From a checkpoint of a small mixture-of-experts model trained on Wikipedia.
Training: a variant of Adam for the experts, 525M tokens, 8869 steps.
Below are experts of layer 4 (counted from 0) of a mixture-of-experts language model. Rows are named router (the router's row for the expert), gate (a neuron's input weights, with its number), up (a neuron's input weights, with its number) and show model dimensions 0-191. Each number is 128 + 32 x the weight over its row's rms, rounded and kept within 0 to 255. Numbers have three digits each.
After each expert's rows: a language model's description of what the expert responds to. This comes from a sample of Wikipedia text that the model never trained on.

# expert 9
router:174130147077107156140146141114135127066116138067131190137139084131182103128115142144117177165074146112094179133109150103091184111124090137116124136137131113124140177212153136111136116137080147122148163166123108134170058131150128145202130106135124132145130127090171120146087165110148140193127130114122130072106178112136118134095083130129153095109129157151124084112148141112100156208128161090139105148145194093159167151102128111134142081152156128114106175129145091142088082132103116116136127170119108151139108122186113126137171186151148087127177080155133103108194162109122105093
gate0:115073116144142125181100148186162161139139082073155130133049191092128093162141109116127055169065176147156079129133099101124141084111133122101074152129147107118134111117183155159073083145127099124178139158116118115137120160118155137110138148167190157115180138115160111090060178176154139177073135077105105137105120123056205152129112172144128085082172132132113194129122113152167109141152100148120105158109148088103058123141104184113110102111123151166112122176128142123146091076089150183145136107133160107130156139144203147066080153152014174156113145138112149133122110102184138115
up0:079130146145146077124121148086088103162099183105157075167152112092169162139108136122154165083180112088141180067110135145065093114126156098128145208096170175095068092130096157141154146078158134158109155126144159101117173143126143169081133132053098117099128107107135130096141129122108071093140132095155103144126075138178102065133174130079120142087107132097125141069151136159148115095195103161133122117155101117113106154159112137116136144154107116116162121123128112079080178175137106093115089137144122111107150059058147122146190097158181137098087146147177155148132099134132147121
gate1:142128133110183120166104129088134137140202132126128107157142087107107123138124143150121115215136136117238134150099149142137106122153189128137148168127138124086119123128172089179064170150130150156173086162086155150147092134111157084071151165065142051146160159096071139152104121142148140150096157195133132142041097105180088152127165162178176134146191102137089151185172100124170089151213155123093201167148150113110071147130124180135122196092113110200100162137117125076169110136160121143134150118157101114143152129213124153160129076146067144156113110150134169137146125129103108124
up1:082100122158108123137154156121081092160155127101147106097108170124142109098161169100125089082104093111135079097194111155143121082152142086141114170136115147133113114128134144068128182112110104142098139099172122127111141157126114130151109146085103137178149078141158105126129124135116093062208113095116162182164081158090139138097104138081097133101053180139130129086107185168099115138083065114128105103071155133108078181144123103145158137132124139106146090173109133100117138179146101107097133103119124152145115086074114143109125122123135122038124133129103087124132090089212140157
gate2:102057115128103111151182180113089100169070133186116103104104097078189153110151124194145077107158125147105138167084118144098168095130105128160103116130170140068152106134117127092091137072124099179122104116150075143103132107145182120146189116162120101165078125133146210123162105104113135129144118161160110115155136143146130165183130171161183159145113113175072148169126134195155126148135168104159105171086172122145114124104086118122183120130098130150133119122119083122168111123138104107137148137103091162100132113155157129119149166135137126211121154157162100157174085160095099098
up2:123098172151106144119076115114074148103142172084158070090246178135115157078110100139149168140078137154113153099131125076114172096169093092105107174161110122144141138100130119162134077134155158109164121163129128153113150174157141137132099143151114145125175159160135159147096125190107100125096119157080117102104168164114105068121104097155064168109161138127221072116118155135105155134112163109128133088155107122151122158189173127113092096111163128167087127125083085137106153106111138164092142131108152128117165182098123146154101181140106144076143145092063188127077167144194148178
gate3:176151160136119091139127126092162135103127135107143082128189140120136158156159101206116158167137127152137148098110104175140153117079122146191122164153161142150099187170121109084111150168168152166080134145065110162074147134102120174135140138117100129167106120135118164151120116171086144154166196170144153107095103109135124122192142186113077086108098122108094145186131058103100083153141184113101152075046087098144136114148130136128163084163127121156121144081141080143139129126087140157117088131102146120144075148156141162157124150162084116168135112135127125131114131120155125123
up3:098159129134109134110091161127099155147165112124106159125100123126118030111127162071141106108097188084121136172147048149159169158200113113110154137149113164105120108174105102131085107091158126117146051169154054091118121116158141110122135091160138130179147117106140080122170178100131097188079088111143161175127175130095159137081141119118122148106123137130148126132191154135126143118129127080144053125114064158118148143063145104124114124114119076124148134121201143165081076124173156138182156133111099132169154129172162151093125083115167126136135088158178142174159137166153074104
It responds to: Institution name heads. Head nouns of organization and institution names, such as University, School, Party, League, Association, Award, plus Location labels and some everyday nouns.

# expert 10
router:086120133117176129136199121143129148157128145171074114092137146094125132211077111092167141110117190123121090138170093164125133135133155080086148149096112080133119115081191097072167092117178083075138110145124094153095147104160137157118124125123096119121076155115119172190130112092172073120156172132193085160081113124128121109110157121122152158155146080145178148173125099140155104089136087161129119151090114109233116094139173088164109121186059137103152102145154144126139128100167096049072089125092130116094168098136158128155163170076132147097152104059153152140169112064151139141
gate0:199165144125179131117146133148080160089156077113105127140136172175104071094137160104123207215092101151194142177096113078129174129141110153147155115062144093102184118160145149149086153118071169157103086177123119128118150133120205165193143117063117062122190172118154050121124133116124145144105096127104099167135139174131105158099131155162103175126134140098136143110152131074124151182087167126083117108143104129147068174155133155112109154118139061078105154176094118121137151136120175119106163171132139109170118122157148161104151132148134058148107119152122122107081139188131125098
up0:051174089139180160134127115118091115152130121123110158104127133092165072120169136022108176106135104125111161141102124136084160101173075082119159150127138079135146095194157075118134163174141097089063140140180132125114059117156145110127156080063172111177157132107176119109139100139196107120160120140095115150180116073174172138101118160153164147160125084110119143102090140101141112129081093146125146137118138069083068117166122128087163093136184137128152092143105105072152178066154139076091088088079133073077097162113114167113077094138090103141134084132140086087030101145136119107
gate1:150130161176129113108113137184143163160116089075148151133181099148100094075127138131079107120114147141179152121128145111152139129163125100130132100160117141089098099183116110149137207102120188107109086220138117101138134121110174150099059100072207083140141122094142123086174059124128128157133111156119144108140151152158147147105153131076151171101127145063134131093152144081102107092142104111115140096139122162116125151118171161116172076094174051159105056144194091068137105156179135127115098122162168142109127103149158165186164101161100125115112149156134096149129126163079084108
up1:146095129128160158097191129088148150160123114199138154143092096134171164093178102175098161113113117076064133221147100124176213131134134105092107168192093115158158162105172113101156151153115145136141155089150139099124134106127147141114135149123148136150096137144089134084148114123157109087098165118140190161059102112151126099201136094183136096065157127156058101124151110132154104111181101159104158112118164115150114131177131111143101164113127149086170090134143093163136163147149079166118139151053106089087113091140129133103201116056112148114095119161060130092099186085102060151
gate2:143119146118133095137120159187097124067120071124128111151159082129149150079118158070143108146143132178155117134082104166152102172159129066144067087138115078125119143089144158131141153097105191215142089110084131146167097064157167129190140072087104109112131121097107117092128114134103116149145109149148125167136132161108122086140153066141107114147092127163102110143144144077129097164135112057084117089148179105116131165117130136072144127141119091135095120120123113130125129088137086111143122168131047175153106164184096148133132178137109052146143104159083150151115169146107094175
up2:108144120165135167147111056094119071103111094160143099143195110153142158099190161131091123175190115099206117074062142151059157176125147168173097122118145127045108140112081134159114123099178187176145080104122150136181132144113120145227076134122122089141122094164149146125157150173119141133117103124129225122182067146105078105168124115135126091130147100148075125182137127151160063189077203115168103132130107136109127163120138089129116129142154116138154144100140097099115107129108152172142110114150112183171088140126120113149142166127131043171120124169137164179180074149098143143
gate3:158158124123099083140081053153173137092172048080129121156151141087172127062107128095093184136214113130140157138103141134116131129154142092111159154151157105103120124116131063102106170143104181151127126127152150095172123062134167106142103072065133142112097085113081127113148139157109146168181143130101098138113126162119101141129129179126159159138120175077103123133191124126125153157145084133084166131177143144093147146168121172092144121052140143085129163107091115115088129083118100127153174109174139179168182110135127150074107135163121135105140160176108091170147129171105122135
up3:115179149187100158140147151082059106110175122112112135101094158157147088148130053086199083108152105126146119209164112083157158047081153141100146146151157118109160136203151106079092144103132101108089113086192146134125162149077140153110124179190120189069138176164125091128205111138069137146127129087116154153185176133123140156129123108103134149121140139143096123160127155118101182153168087211115155127121108150189125152165154110187163119126106129151155098101147117133119166080142078129097140109155113158046151066127125160061112085147130190099212168140077141139162205120126087110
It responds to: Sir, the, numbers. The title Sir before names, the word the, and digits in sports statistics tables, such as Sir Robert, 199(5), 21.

# expert 15
router:126122149156083132130080076151126132107175082152147125125176168147111118057144123177124075170171099129168214098112150101115072102163132120107094141125112116177102114122144089152090160133127169174130096126095116182122172143106137149116129127134135131107172098139104047114073114149145117123130105163135137158141088166095125114171139169153115051164075170142115119191148074148115153143116150120127106124132122105159126113070118128143125088065180127147137147101095143164148130116159084130133120149174128161113090153179128141203108098129156014121152094157078153206120094180105173106
gate0:192107139169134118166118124160114057138115120089124145124104098114166092118109113147155135143094217181093166095179113129166128135108122128123126162120077126058162086118115131144070118156166137119110198076139172132154127140099127114103128106128080132142061133136101068170180091120058092123134146120143078122154140128104150112170189130106124151127128129102158092158156156161127210173173166091157118149145147160115108145086169128135134060082162109140138158146092162097103126092102162137143098169115140104088104168142135145136077093082129155040124146120161118159150141144111080099
up0:127103130155176151176087137113118114132092148136128134075142075083122089176111150178122145105121125200189143113179124137185091109177076138125139166087146168066098126187111135136090156088119174112111166132113151156167126138153151172071117151179077132150052149113090106127128132139107139148140120070106101103139084139104099145173166119101117121194080163144154075172109091155118146154144156121107114143143123191113086132120110144121118056122183137080142178194115116106105166108123157091169069159096072115215107158149147074154097079142111140099168122112175151137137091151133090087
gate1:075083139111148160145130116118104159157125165163079157028118143175106109145175138140184154109121139150163097102062089123165160125090107105186135077126157116120091164080186125170152116131170111150140129154096208146173151088137119164121151090083108081049119118108038104124066077102110144158113122096170131139178143147071108102119110149134096206164115131144135152088121157151130120140117175098144168107140193093134125066123126135123162095177146133084151144159145118143128123171120105075122133142111112150103109164133190168130118149108109114172117130112115051146136162092042140091
up1:136118159131100161185119116134155144130094142104083124076151130138149111110118089126173161131092157168098064103066098101102140134081058133135171132056150074149131140085162160163132169167184106103138106157140162160152128131124097206160172085084175142061154119066093108111101109111111147141067109154142118137153156091119176105122143190131119176182116172083132108161121157112140104145106135075205148110131176115103153155083133122105163110124139116060146159142137102086142078103117082079180103202134178141123149163150154153129150137146177094151152151120157146144158122107109162106
gate2:136131116148168103147112099128146126190076152100175096159120090101074132096169190107084102138084152111115108073145104098148130149152142115104134107140160145095142141152078119179106122108057186109146112135083075159167151112082152094124104158142151095154136120149120136160113142121136128147134163148116106129173118080085113108176114119161123082127123134084128184079070177145129120085113157138149182107100144142127163117148117111110121110159142110147206139221097103118171165181151079174117149160157089141161139146096112108123134124054137151076128161132075083221065103116115144125
up2:083163143138157138131112126126086138104127141106098123126166148125134110095091098086158124102159136161109125144117146150087074106179067109050136159123087134126101175099142154130148133120193107130158155102174166050096096163129133155108143107129074119077142159075151168097167147132139106084133107150117142122113177178169181131054126092123116154139156102137139120161172112124173110106097166148081042161169121139150126170152110181071120082125109131171162110151116105125130094122096184132161166020106148151089178117123167126142106141187095146097086198193152156087148133115134095144
gate3:083139100067169167108147162097112167192098149129155156117071130130118064097095147035122105159164098118103109210129131125128183185078157086131172138156104115148179187108148147120144179159123091194098122100097080172186093083147133095082138153126143129102088111084182109162106081125114082073137155157109101100137098122112153144070149155126082140165119104136083158139080157046129123160099177149106206216165142126133099146195171148084162107123125152084176068121125152171154173135154186173096156058123114068129110151184098156101147107071126143121112111126133122089102125118150116133
up3:167137129132103127175117149098123137080141138159147154148147112130111128170121144189123134153087120114179111135114154073134127072129155149151099118167132152108111081118083101120070160143199125118195146187158145104114129126149136209102160102088112165094173155142114128106166133147081145203182140091126155115113133137161140076122100157119119107089142154110164095164157179090076093107147080093181094136150117132082158108053152174185142127127091093111102217101072104147126108120159116102087131227105176108119131132101162090139142103161154136135167106148099135139163137143078103098
It responds to: Plural endings, group nouns. Plural suffixes ending a word (es, ers, ts, os, ings) and group or activity nouns like people, team, music, members, games.

# expert 19
router:128122141120128136126094146061103132135105126123114151131109138107073134135137189062170147147078107133130170118077142144118212146128142108153126113057134136111122058102133089147134153096149100098115119159162115116121158073192117102149157191153196104162120182175180098106149127142125142114093131129088108161112105128060131128137135142174122119111111245129135166083094121087113159142159096093128059131099147109074117096138153097095139175055146125123113097131147163107086139113083126186114106078168129115115114137136111118146204135131150032098076155050149136116154176073154132124
gate0:082068176110090103149141152108114100119148079168174128114125096157064099151093116152109141137130132118152122153176154139161080110148111094131151163150187161128158174103109108154151079151120125130137085090119131140164162183128145135136138095176094088104111116057114154081128144064114101131141143154170109097142122067144166134147173147114051096104092092093090107152138116127102103159115157075137155151109087099225174130139118063129098092154138142129124084137119121152199086165106170095140096108135126153143101182150136107120145165114132100208156154116098186083059115083197107102
up0:160148152079088151177120090095036079210166098116150095135216082109142085104123118120143148114134058163136059111109167154128167083160115133120104066184119133147102118147126131196147131166155141108067169183101100211126111113153133066141177178127074101080129092135121131106105126137123131127108121065133094127127134068163153172141105133158178137131156132151122095139126182131123100159087114120178086153170120128079168111164104152088095108124124134168137121174179128081141156174128148110134166131149110072090167118186094141113092134152127125137178134144148138133154125141141105100
gate1:083140131174142090126134122120104085114156105130173116093086121119148154052154139154100153170166146115097153173134123149103124138134109167096112145146156172129104210158183109095091099101099128142083114141177150100071081163098157103114025169141087152060136089148101113140174118188152117076187088122114153153148176132107092119133182113099157112120083173077119141101162107115095181114105118117114102119111141123126129107107157134120126130140139106118048095131112082114138160132158179110112142093139109131160152167186090115185186148094110137109174173163106109086109109129141108136
up1:080115165091102124144136136140131178128157113128091057159121054081153094147092089137130118107097155141169134083080136141100103096100135111121134156191090111176117097079147113169170090144185169136177130145072153158155136083120158154093148097143161102099135129086076157142123154095150089128116192140077151059158153134127137155091096101122092120155135151169094152161138151091136064124093153143142168091142106066116178145128129115134105128144157120133161156183170126113149078109112100112140099173104154156128102113117126143096121151137127125135163119133139173145146115127156145083
gate2:168098121155159105139115170139142150077104111092152123135128101139151104090127073096100171159118130175105120152043089106090158147128105112190124063124093123154119118179172121132101121111097133104131076187149120072107090172198115070100162122114140066104175090117107123126125168125125141144149141127166155150164119131121108176069139158108098100109122179196170106107183150121152085155138088110127124105176128139069138152151133181085142161093175116141080123125089143125036144138160131162172106162106146152169138118127125070167138196142164140100113187097113121047120098082163160154
up2:106161119138204149118155147137122090116125143107098138126132185133091131076112117204134096194161077110116086152091183122156128019139065113148156155167145143116126128173142103071075141195154138108131153130171125139182108127175129084146108132135145092093101126114156124153156093126123114114145120097092127097053152147148095080216147125130121121114149143156098084159156155129157110127092101128137122143145088190138113111185126170177175202103142151149097161083103146138122099119067141090123147108111113096132085175159090113088082065092113185116207119127111097121080206126151104140
gate3:127109095081118132117114149156146126149103227105168158153083135118132148094127155163193156081089177215135124107112109115143144135124132143106065135099087167133136149088159117118101204080135138143167142155071074181154110172125180128124144138124136137085143123169123125086116079141099145126125142114143122161109120151103179141188129150136127153138143132146178148092167110132112122140165133113151139158205193150138117117131164148110149195103128187163144090152067131091130152078125107125173104093112144105119159116141110148185168145112151098115152114086178123154172147149128100174
up3:192148152129150181133200117123161108139142109163099144116121072146087071156169117132106013195133098089164171127161088015147146167133141172201080108128117109084129079122073154106122128109149114065119099118159098128143108087107076119130202136106087159114092124089133064153120115084123123145157165083096134133095150109164091098103124133176111103133071150080082153145191111145164081158120097135078132179067096073146183098129086090145112135186127144168128123129142133137157112170157158117122164138184122150127097182125080150074134116154102123153093110166108115065098116134107082068
It responds to: Line ends, countries, occupations. Line breaks ending infobox or list entries, plus country names, film and television, and occupations such as producer, director, Midfielder.

# expert 22
router:121111121128133145101100150158153119197131165137122148114086017124114142144136101121131146136094120104119136139154125167109156226109199127113103143129132145097116045137176136101118108028109108116137189112084180180107122152095146129038142189186144125123113155079088150167110140169179146100162097107093149153132141105137108098102147085121132131134129102162140195127140136157137137130133078134173118140141150134152121099119115125134098132158027136094095112101144105158070144130086142098058146139124084114065174139099178093087110137121141088078051172126168161137110132119099117061
gate0:139119127073114142119146109091129130055162133144140139051100135158122115149159117109175139140128124110177134105169110000163200018116083119145151126183085073104122183153115208148129073168164127154153146054111064105143106139116081164138191145124123119142067092151100157118115141103085161176171105127206108047148181140130125131171094184135144148144122118096086124160176127095119121119157103139129099126125144168163147105162127186136150119161106133095138136131118140182135139116088130123151123103133099058147114146152114148109140087140099156119147153114146123115093126120105171147
up0:164117094122107094139182162055104079102130103152138192093131150138143080098153072131145153139132130137161135058156136061104151119097126156133160103119094139146142130134134178165170101152135118115064171117149147128123109157089113152164156145177164139149090129188134196160157149103041157130086064068178110166112127080114189117095163139117173076173109117165072176144118122079129155096117139123137101170135133131115145137117126177121127090122112158114143131068146140178139185089131093137148065120068142149167123189146130147103117102115100181098161154128143160152137082120126130149
gate1:141129143165146124149127115114133114132093075133144152160131137119075094059129163183123122150178123157195060109067142126148201108187095114146056120117082091145146106156152088141140142184207160131164090160152147138149154130093183152123074106062112106059149124146202105153133084174123118110173127173152071135165112101129147145102209130161161079066108154130165107150209125087112101151162170113160161146170136188100096180137146107123113159130117072158159103106145138084085168180164149087118099106127188120158065161149072115121081144121079153107132119141146093124120149118082109155
up1:159088164112177125166133164091128148173106116077127121040080058149134126137058085125166141140115112131132090110166144140139114142100086128059145097125141145142154098138114157148139136114164159072120150097134091112148127114105100103112138152181138122122098148146088133128141218117189122083093136108198147076112075143136106137136128116105128097105102102147158165073087166138053157126161105161162095156116122093156096136079110128124097148113124124055088099096067097074138168141134104138146115105059119142107160105141137127149112087116134153122131143176106157116122137173115117057
gate2:150138179084115114110133119114138112100105186135155118108166101154116114129141091143100126101115114127137089102072129116177143108067117195163130157150192139163145132163141110113104178095153192145102161173125127147129127124171046099092168100128185108137117102170088147167109108152152101135132112152168145076149106068140083122141115126111186097118115100133107112163097141102126167091124093157114170152118144069112131121164195084105089148146101158121062094186097184148161158165117138090115108152137158146106074116181083120156065076126158162160143159148102095182112134095163170117
up2:147142112121141159095034114150163079132129153091145115075152151122079097094117121134118111113146131115142123111084116173111150143107091162169116174079178070126189113079166143131098102110128130152102154117084133089149118100146127147172181110103148132100167149120102137135092076155146147149155146086147181172165097116169095153119149056120139142117169135173123092149162128078123172104076114176169189125115124102139138139170196111107156182138151104131135096135117129172151131131158146162097136128150170122110126138133136138074128055103070163120106113160094115144157075160131168103
gate3:099161129141160096147153117082130143122139097100169132134104175168099115163146165167102164105104145139116167171162148142123165119123121114131169083120127132094144171202156128172164160163157127116072044172171121099109146185195170170120094098099168189105117154155088078108151128159115098219157122101084151110123158111108136128068159085060061141051130114081112139023058090122140152167073152131108129175109086142118091137098065115161119102078196111124164122086130129141113106127094166159128128105109170111107142152116173082128146121117118123178123150151143089156114085158126126080
up3:133134075086165108113152209103109170128045131153082178191074109125079121134102164172136095143121115152138111123117117100125119144090130093150155160215156152149124117090079102125150139127169121134096134103105079149195078119131088100115131154166181109143113110102182120113127121085151123077136121159158078066122132143156079132108140172150172133126180086180138148177117119105119129173159115095137125143073154117160130113138145134177129096112063104159114147104159099092161078133131106148109137147215165131116175130097072112166169082148161144111143146133149148122126105093168074098
It responds to: Prepositions and operators. Prepositions like from, in, of, between, and math operators or separators like +, =, —, ·, as in MPC · JPL.

# expert 7
router:131134120138118138100147130155199113184214076116111096113135072134146144175101132070129043107156155153150158151130136177148162095111172140198130158183103156126147105142097143113120155127133203126103100130115125115128195161081136154035110110127140107109123094136144116151097171132131154101169075158161159121150137123137137151094128212085108079126167140085133170138103143181128079107208128140114136134135162129182161121083119168167131155136143128150150174126135094085102120138146120129120121185138112167134084131090145075133073158133062169106137158124112157062133155180076092105
gate0:077132085130076148131114133105142082173126149183086080137196113076080092122118080138150159049175112134092109152134115128118159119121085136135061176103064042165064108098098097128100124147217142122089181147072150170100145138165130121164139096132108148122126155148140088130153118121145164087102146146146101127134153133119113115105141151137145119182144161121088097058144125096159110124096171113127130110151133107082125156161159099128189111170130124128142107128112105136053090081115110128077121113131164165118110173085166124165176141116086120162145081124122199145112165182143156170
up0:091135086151110127117123158132123138164119129129132109078157123106083110109128113172137138163145128151113076081160106136120178072100050148105109143148106114145095146113130057164155165133135160143137185106099172120132128144175136121198153093190078192135232168126130101092139095150159169114152166191176115165138141112084199142075117173109129141122109157140114111092088132083132146191084101096149126129136150101131171162158068094113191080213221171159134121134096134099108059151105111154160122100177150125134083189092119127107109113129113147149116106133131160125149116155118143180
gate1:047169075134110102143134115132128154101113151145204112116111134093159136156145115084183164105158098123130136146152137118094158068123089138083121086145158125150136182139044127131050172155168118142138118117102130129137087153134165088145154160129118117150146131107115095054181091136153120121104138108118144117188086108197125024089157145072168175166123144154165117115103119079091158127099073113107082134121132130148093143165144113160189105171131105165108116173088129115140097131131113140104168114144143097104131143128074153111144108100142094144134141098162128158161117114158135139
up1:142139125129176116141222130112106093161102101090093113137107087092107098091087138146066125152100107136180168093119133144161098201156147148123156127131146120108151101102142151084146097092130110143123156086154131135117196109094081116103141142118049117082087107128145179144142136126128111107175070154115130123128170142109114147173135084117147148110150137153078231098090157165145059149156185123135162104113134146104193116125180170112084133076152115110147106131136118140111198137161180072087077113127120111093131102119109112133093092142140156132112121182118122157080101201061094171
gate2:072152125159141106121106148135150185092072137076127119131129097120124106134162041098123159041161164072076077168115143079134088126123102118071185145102110053142138147150103113154126107138107084122123184173150140124184115137162102108130121136043142144091150147116069171157131139141184105064123147208147152160117105163155132073163132148106109135159111193100137139111124146153132132144133128146166144126130088116121160104131092173106198133157196077097210155097075158174146105102161105150176102144139090114158113163084049159091148179133181156043147060074113046109138123174147158105
up2:149141207100160128122097103173101177136127103104125139130147128120082156066050170110128140158110128140131115110111112148089137100108066098111109125094173173110111083059148165139127103146156119183058087145105104121135116099129135172166080148126120078212108130072167135101124142149112111187139125083103158146146178134129135169132148115203122140103125102148150128106138134117118121123105104089150124085119122160124149153137157092084074082058090122160129162155172158126091139143142164108113143117110199101102170110120128156120114101089100129146078134116128171187123097094148103140
gate3:160163097129091194129132151116121087116160129133111094118195106135086086116175058131107105100123174177100122134110110174082151112105160098150066126149103112139183103161168103106193141122164132142102133088117136124146085149118077104135140146128139145149125152147120096106166038164152146118100108105151087131117141074116130113130151137172131152122134094192121166088144130136127137122136117117100108132087122159158139147152125076113216150109069201141145136079100105105090177124150110206161140120144109143104117151116124121139104083119145143091120082159113208099152159074176119120
up3:118068208184114095101177175175127155099123114145159168110061146124177119129094213127118160174092126085139153159126084048118158158142096118092124107099169135095085110115085181133062098130045096088175172206142155119073124134096137202096095129126163161108121104112127148088109201076118074195185161074133141102122102172119170166152124078112156113083142107085124113170142142105145147117107128110159122108165135156173101089161106142152051152156157127114122098176152089161186108139128125092115157139108095107171136122159103111111168162145116143167127153148064092176125071159072125114
It responds to: Verbs and relational prepositions. Auxiliary and main verbs and prepositions after a subject or comma, such as with, by, has, were, would, via, near, after.

# expert 12
router:120133092120174125111143139092117136217102131028066145095135162082071162137157068090161132130138102131145106085181152159140167175099170095118097116117119124120122114121122114144158131101118153118125162142145120145122107121091169135129140142186087129164097104129127194190113112136144126134122172150181134093126152148107144130123070142089126113155152102117146180094127147061089119112134078149147113121117115133120154108129189111080148141091123131113138079099099095112115131141115144087097111088086106115128097124102129137137083092156133139129059165075117135164128132124117144086
gate0:124131157113127099122068137111146095146121043137122141145201132093116121173108093092102102092114156115155150191158138096178090145121119149124152099190128113165085174164104169112081191133100109110218109095126083068154118160092094146142133112152121063078163131133154117045183116108159147107160111092112112128148115133136115168126122107040091152101036093062151096157149101135113164097122152130118083144113087105084101169148148167170119116171179181154125110056146101130072135101126140155166125107094147154127110165113146145137179110144180117119134156125128085096117101156144085132
up0:123121131167151142119115154124150103180132058123140131180172188113133137146154115101134077145143161093197122146104149159168140134146126125130192105124111200158102188109138146101120117121133070101181121064131151124079136086118094102096145128152125123142178096128202100118127162123130126158128122103100089139128126130160174151142132113162131161163056204118127130146080154119117151123050183107171147172204156029103114066107070178143132152174153112139152132098140120103089079157171142146136075128098088128133071130111122163117180135142135106156120172152166093104132107091165112109
gate1:140111141079161127120155118145130121141164175138144138102126163123158121160153122116066115173089153118179115127150131098136187123135095190170125078160147141168102138202105167169108160156115160105159157188137141131121204108112140168120064075165099098130188188111122125138144161165119109060160104097152201090102131133114085153131139112161129147152104160136138108096137111092081156133141134120151168109080160086149129169125118170141084071160076106183116182132073128097114129119113078127078164128107151159094152150137159127123125078128140103169112173111052083127149118098101084077
up1:097144176124120102155086127126102130095121110163095075150086142167144114135131126138192100095159171092054084088068140169120099101083158092113160114143129193139126086127106095125153045057113120197078130076093140099057104135197149096168109142124160104132103094077129137116132133131182145128118149129086067198158109105165131090084103155141155100129156111179112138139070130126128140151065099195111091098119108150138104112139139105089143132127114156108173144127162094131145109092190146132169103102113142091125166160150079130084138152127132153106123078138168170099112109091063141125
gate2:110132135156069144139162123086170120122169139237156139163172109141136107137137124108084155168081120153161117113060146143150169156120139197137178125124090159157134093124053127168163110121138139135194090116096193116165165127053134106105121151115113104164123124121141113083182116095114130109173112087150164117117086101126143115091195088165086117160115110087087152114090096125139126145119182097159160179112146108083135107128137088159087067166092150133127169128113139090093119129129138153089142096161144149095138186084094143113141122096184136154127087100174149117151129076152212131
up2:070135134096083233178139079159118056152117101144122092112176117159143173169122138154130156107095136089184162144103196117067153169077169134103144132146142147187052183164102149170148135120143104123121082100159143090100130105100194145128091166119151084140156144183125073120104153185163128145109147104150190172114117178094074116159159087121104173122060106087113117087141124128110155094158136159145149084114072132062119132139109113089117091154114117170118141120156192147169117126134135082075130135132125170123144137117120131182162141128167150119153053171142093164177087120160182096
gate3:127154120158095107102096187173179139166118163110139160124159115136076090142141099136106089143096183178096094137156099109172132103118103149125133154154069122118090139191183118144100104097136143160134163216149173172143098173096132169131079095142135170095125160079145127134169088172124154132160117158095104095107106118097132080080136167131079139140114107066113138131171164118171148123175073079134138123105161125142127131135119077139113068128127170111124089072136168130100147141075185134153110092122162151093104145079119153141099096109107230138101120063107109142118120107063110079
up3:109145054125151062137123188158168122111126148146107118135105134106114092090169114146106056130145135107149164171180191119141143180115113138166152187134137119120172127069106093061146113098116082107147071043126128086109130181093135061086095095061140104146073141129074121130111175049185099180095092132129108124152159094112085157111162139153115081103140152200177130164051127144138115155152121173112187130186113103145150162114055130176089131114091112152158150134178143123153149124145085137131150128071119129108075139142129177129084100156079130129078169119160154132143133148174149169
It responds to: Dashes and initials. En dashes and hyphens between dates or items, the initial J before a period, and New before York.

# expert 0
router:114121137105150156151074093145112114052071099125083171126147161176141110134147083165128094077083138097104104220113171158118174065108096144102101116157121139114174048173156113125130132221132121167122156125128140151115057134109102088140171134154189159159143129118142133087180069107108128074170143135166099108149101104125075170087117116114091200124135112133148136103126120054138142186132132193107147149133089162121106114158115084131142128131139129116104138112122168158155145101205140150134140076118132139136143132174117183094096000141168164134105168155132162149139087137151132130
gate0:178096116147085147128136105121114167116081146135158154118110137178115145171144167161033106129083190130164106098050172134135112164149181096162130146095143116132158150116106166161057051155100136132129104153075133068116118177123121152172150080112131127136139095159213134209085150095155129129120150088071146165127162127097136158110132067080054180098103106112125187088111181160089107122128145100107104130113156081120125153021164112148151094083117133090109139142144158090078102127107087096033123107071160106114086114101124178104124154118129140136151136124123145160119096109139159099
up0:155092135141091164109177080174137129096090111126088149101150186159081121162174164162083121153048117122145117139077109149130115084135133089126129141047090140146170070125118118135113118127155078160123164104104106110136134162096119132152134076117135120121136075158165112131128094092081147105111118089094081146173095111096143183118171139047088153135090114145152162086076146072132104097113119087079115100158088046090111120036142118072207080079129159093110075147097121134144134170156164041123140095115127078076053118086140147096135058165192100163121159112118143127172108166169167117
gate1:077134111151121091069082136194161126137087100146193155163086157209163153133119166132100074140178169091151168138093124138108149115134147151127181072122107179143141153156159144143103076090175129152099135148142234145072078126121182097131183112098147166072160097138135125095065065168164138095148115099156143127092156183158158097139148125166167132156142197118141126144094124191129148115095150070090173107109152120174164125121124113092144202098099139152179153072160092122125127127133106141084102151119138124201126131113154126142152141157158163095132103112078114143067151148127176143
up1:142171127156120149142079117162171125123098105126180133132104180170113184158137130117104110129124110109161116184062109150164150079108117133040180121099120177094164188106139100110134108180159105147067111114148147131176072162118190119148137184153158160094162153098165098046094101115119142127166151144091192124121133110095116137126170193149166166132159142060147140129095124131083113159121147075137150125169146136172128109134162076055158144107076146116136155085073106117168157133086057173099126138126135058111096112109111132117109126119188145113138183090091141158144146103139140145
gate2:158181102109100161124143065214159094197144146104147112153147089105079185150079132130125181182114123161096110160135117175091111156118092124173107147152136070112095097125184081113162142099116140106154106158099135111123149104116171129134190156087129100113057064106092111100161136114126080114143062155117126113113120123149075107114187123141142116155153104097121087144175152134144134136108128138129063152063127131121149195155114139120101117100137081112158140144133151097174154095097137128169080167098144113149126103115102104118192134065145139173073135146099157181156121141145186097
up2:163171139154155175125118091159130087149115153153165102143137137127052113088140132109155137125131173153123123155109120194158162111095122155151119139153101097101134071122169132181164111118158157148110107129123157120122115129137169113114218197116145139096098113106145141154210057132074140111166126171154143119102144121119115147108162146164124108205149072099122060118188179132102151111159105117169141210110114255151135128120114144118101166139162121094124152091131121105177161067100158142107133173144118141182144137138104142172179103092161180107089102140105156143140116135111142151
gate3:162109146099101153156172164112130103127129166112111126096134115107092101076119114114151114107113089157058132096113091128160155144048095061102130148128078133225139139131085125145197069131147111121122190106160210158130115107129106113138100140123140144083143181116136087140129117090117143115135191120137104157169142160149125116063084122128112175175105173134157149120110090115146085115106094115190150187110150146159125121155167136132168131121086173109184140066174076067134211133123179188101144080149119046175142140069078100176091131119189104132152145149096089116146140192189063077
up3:136151063133158140153099153119081115130091129048127147087167132143194143134080106171119188120107190152115150140139147168108119218141133130154114100130139176145116133144181116122121093156168120182156181101115191079073074063157076128162073092114104124138109100160110078105121111081117140131137136136110159123122126069119102161146171123153142155162179170104134137078166099168109094169152134118093142147117094147143142154129163105138164107087125181135095137076151144073104084162177166148081057107105054154151116093121165129148112099128115118135136163156154145153157120187127106128
It responds to: Foreign name inner pieces. Middle and final word pieces inside foreign or unusual proper names and surnames, such as -ay in Tanguay, -ski, -ek in Zekrom.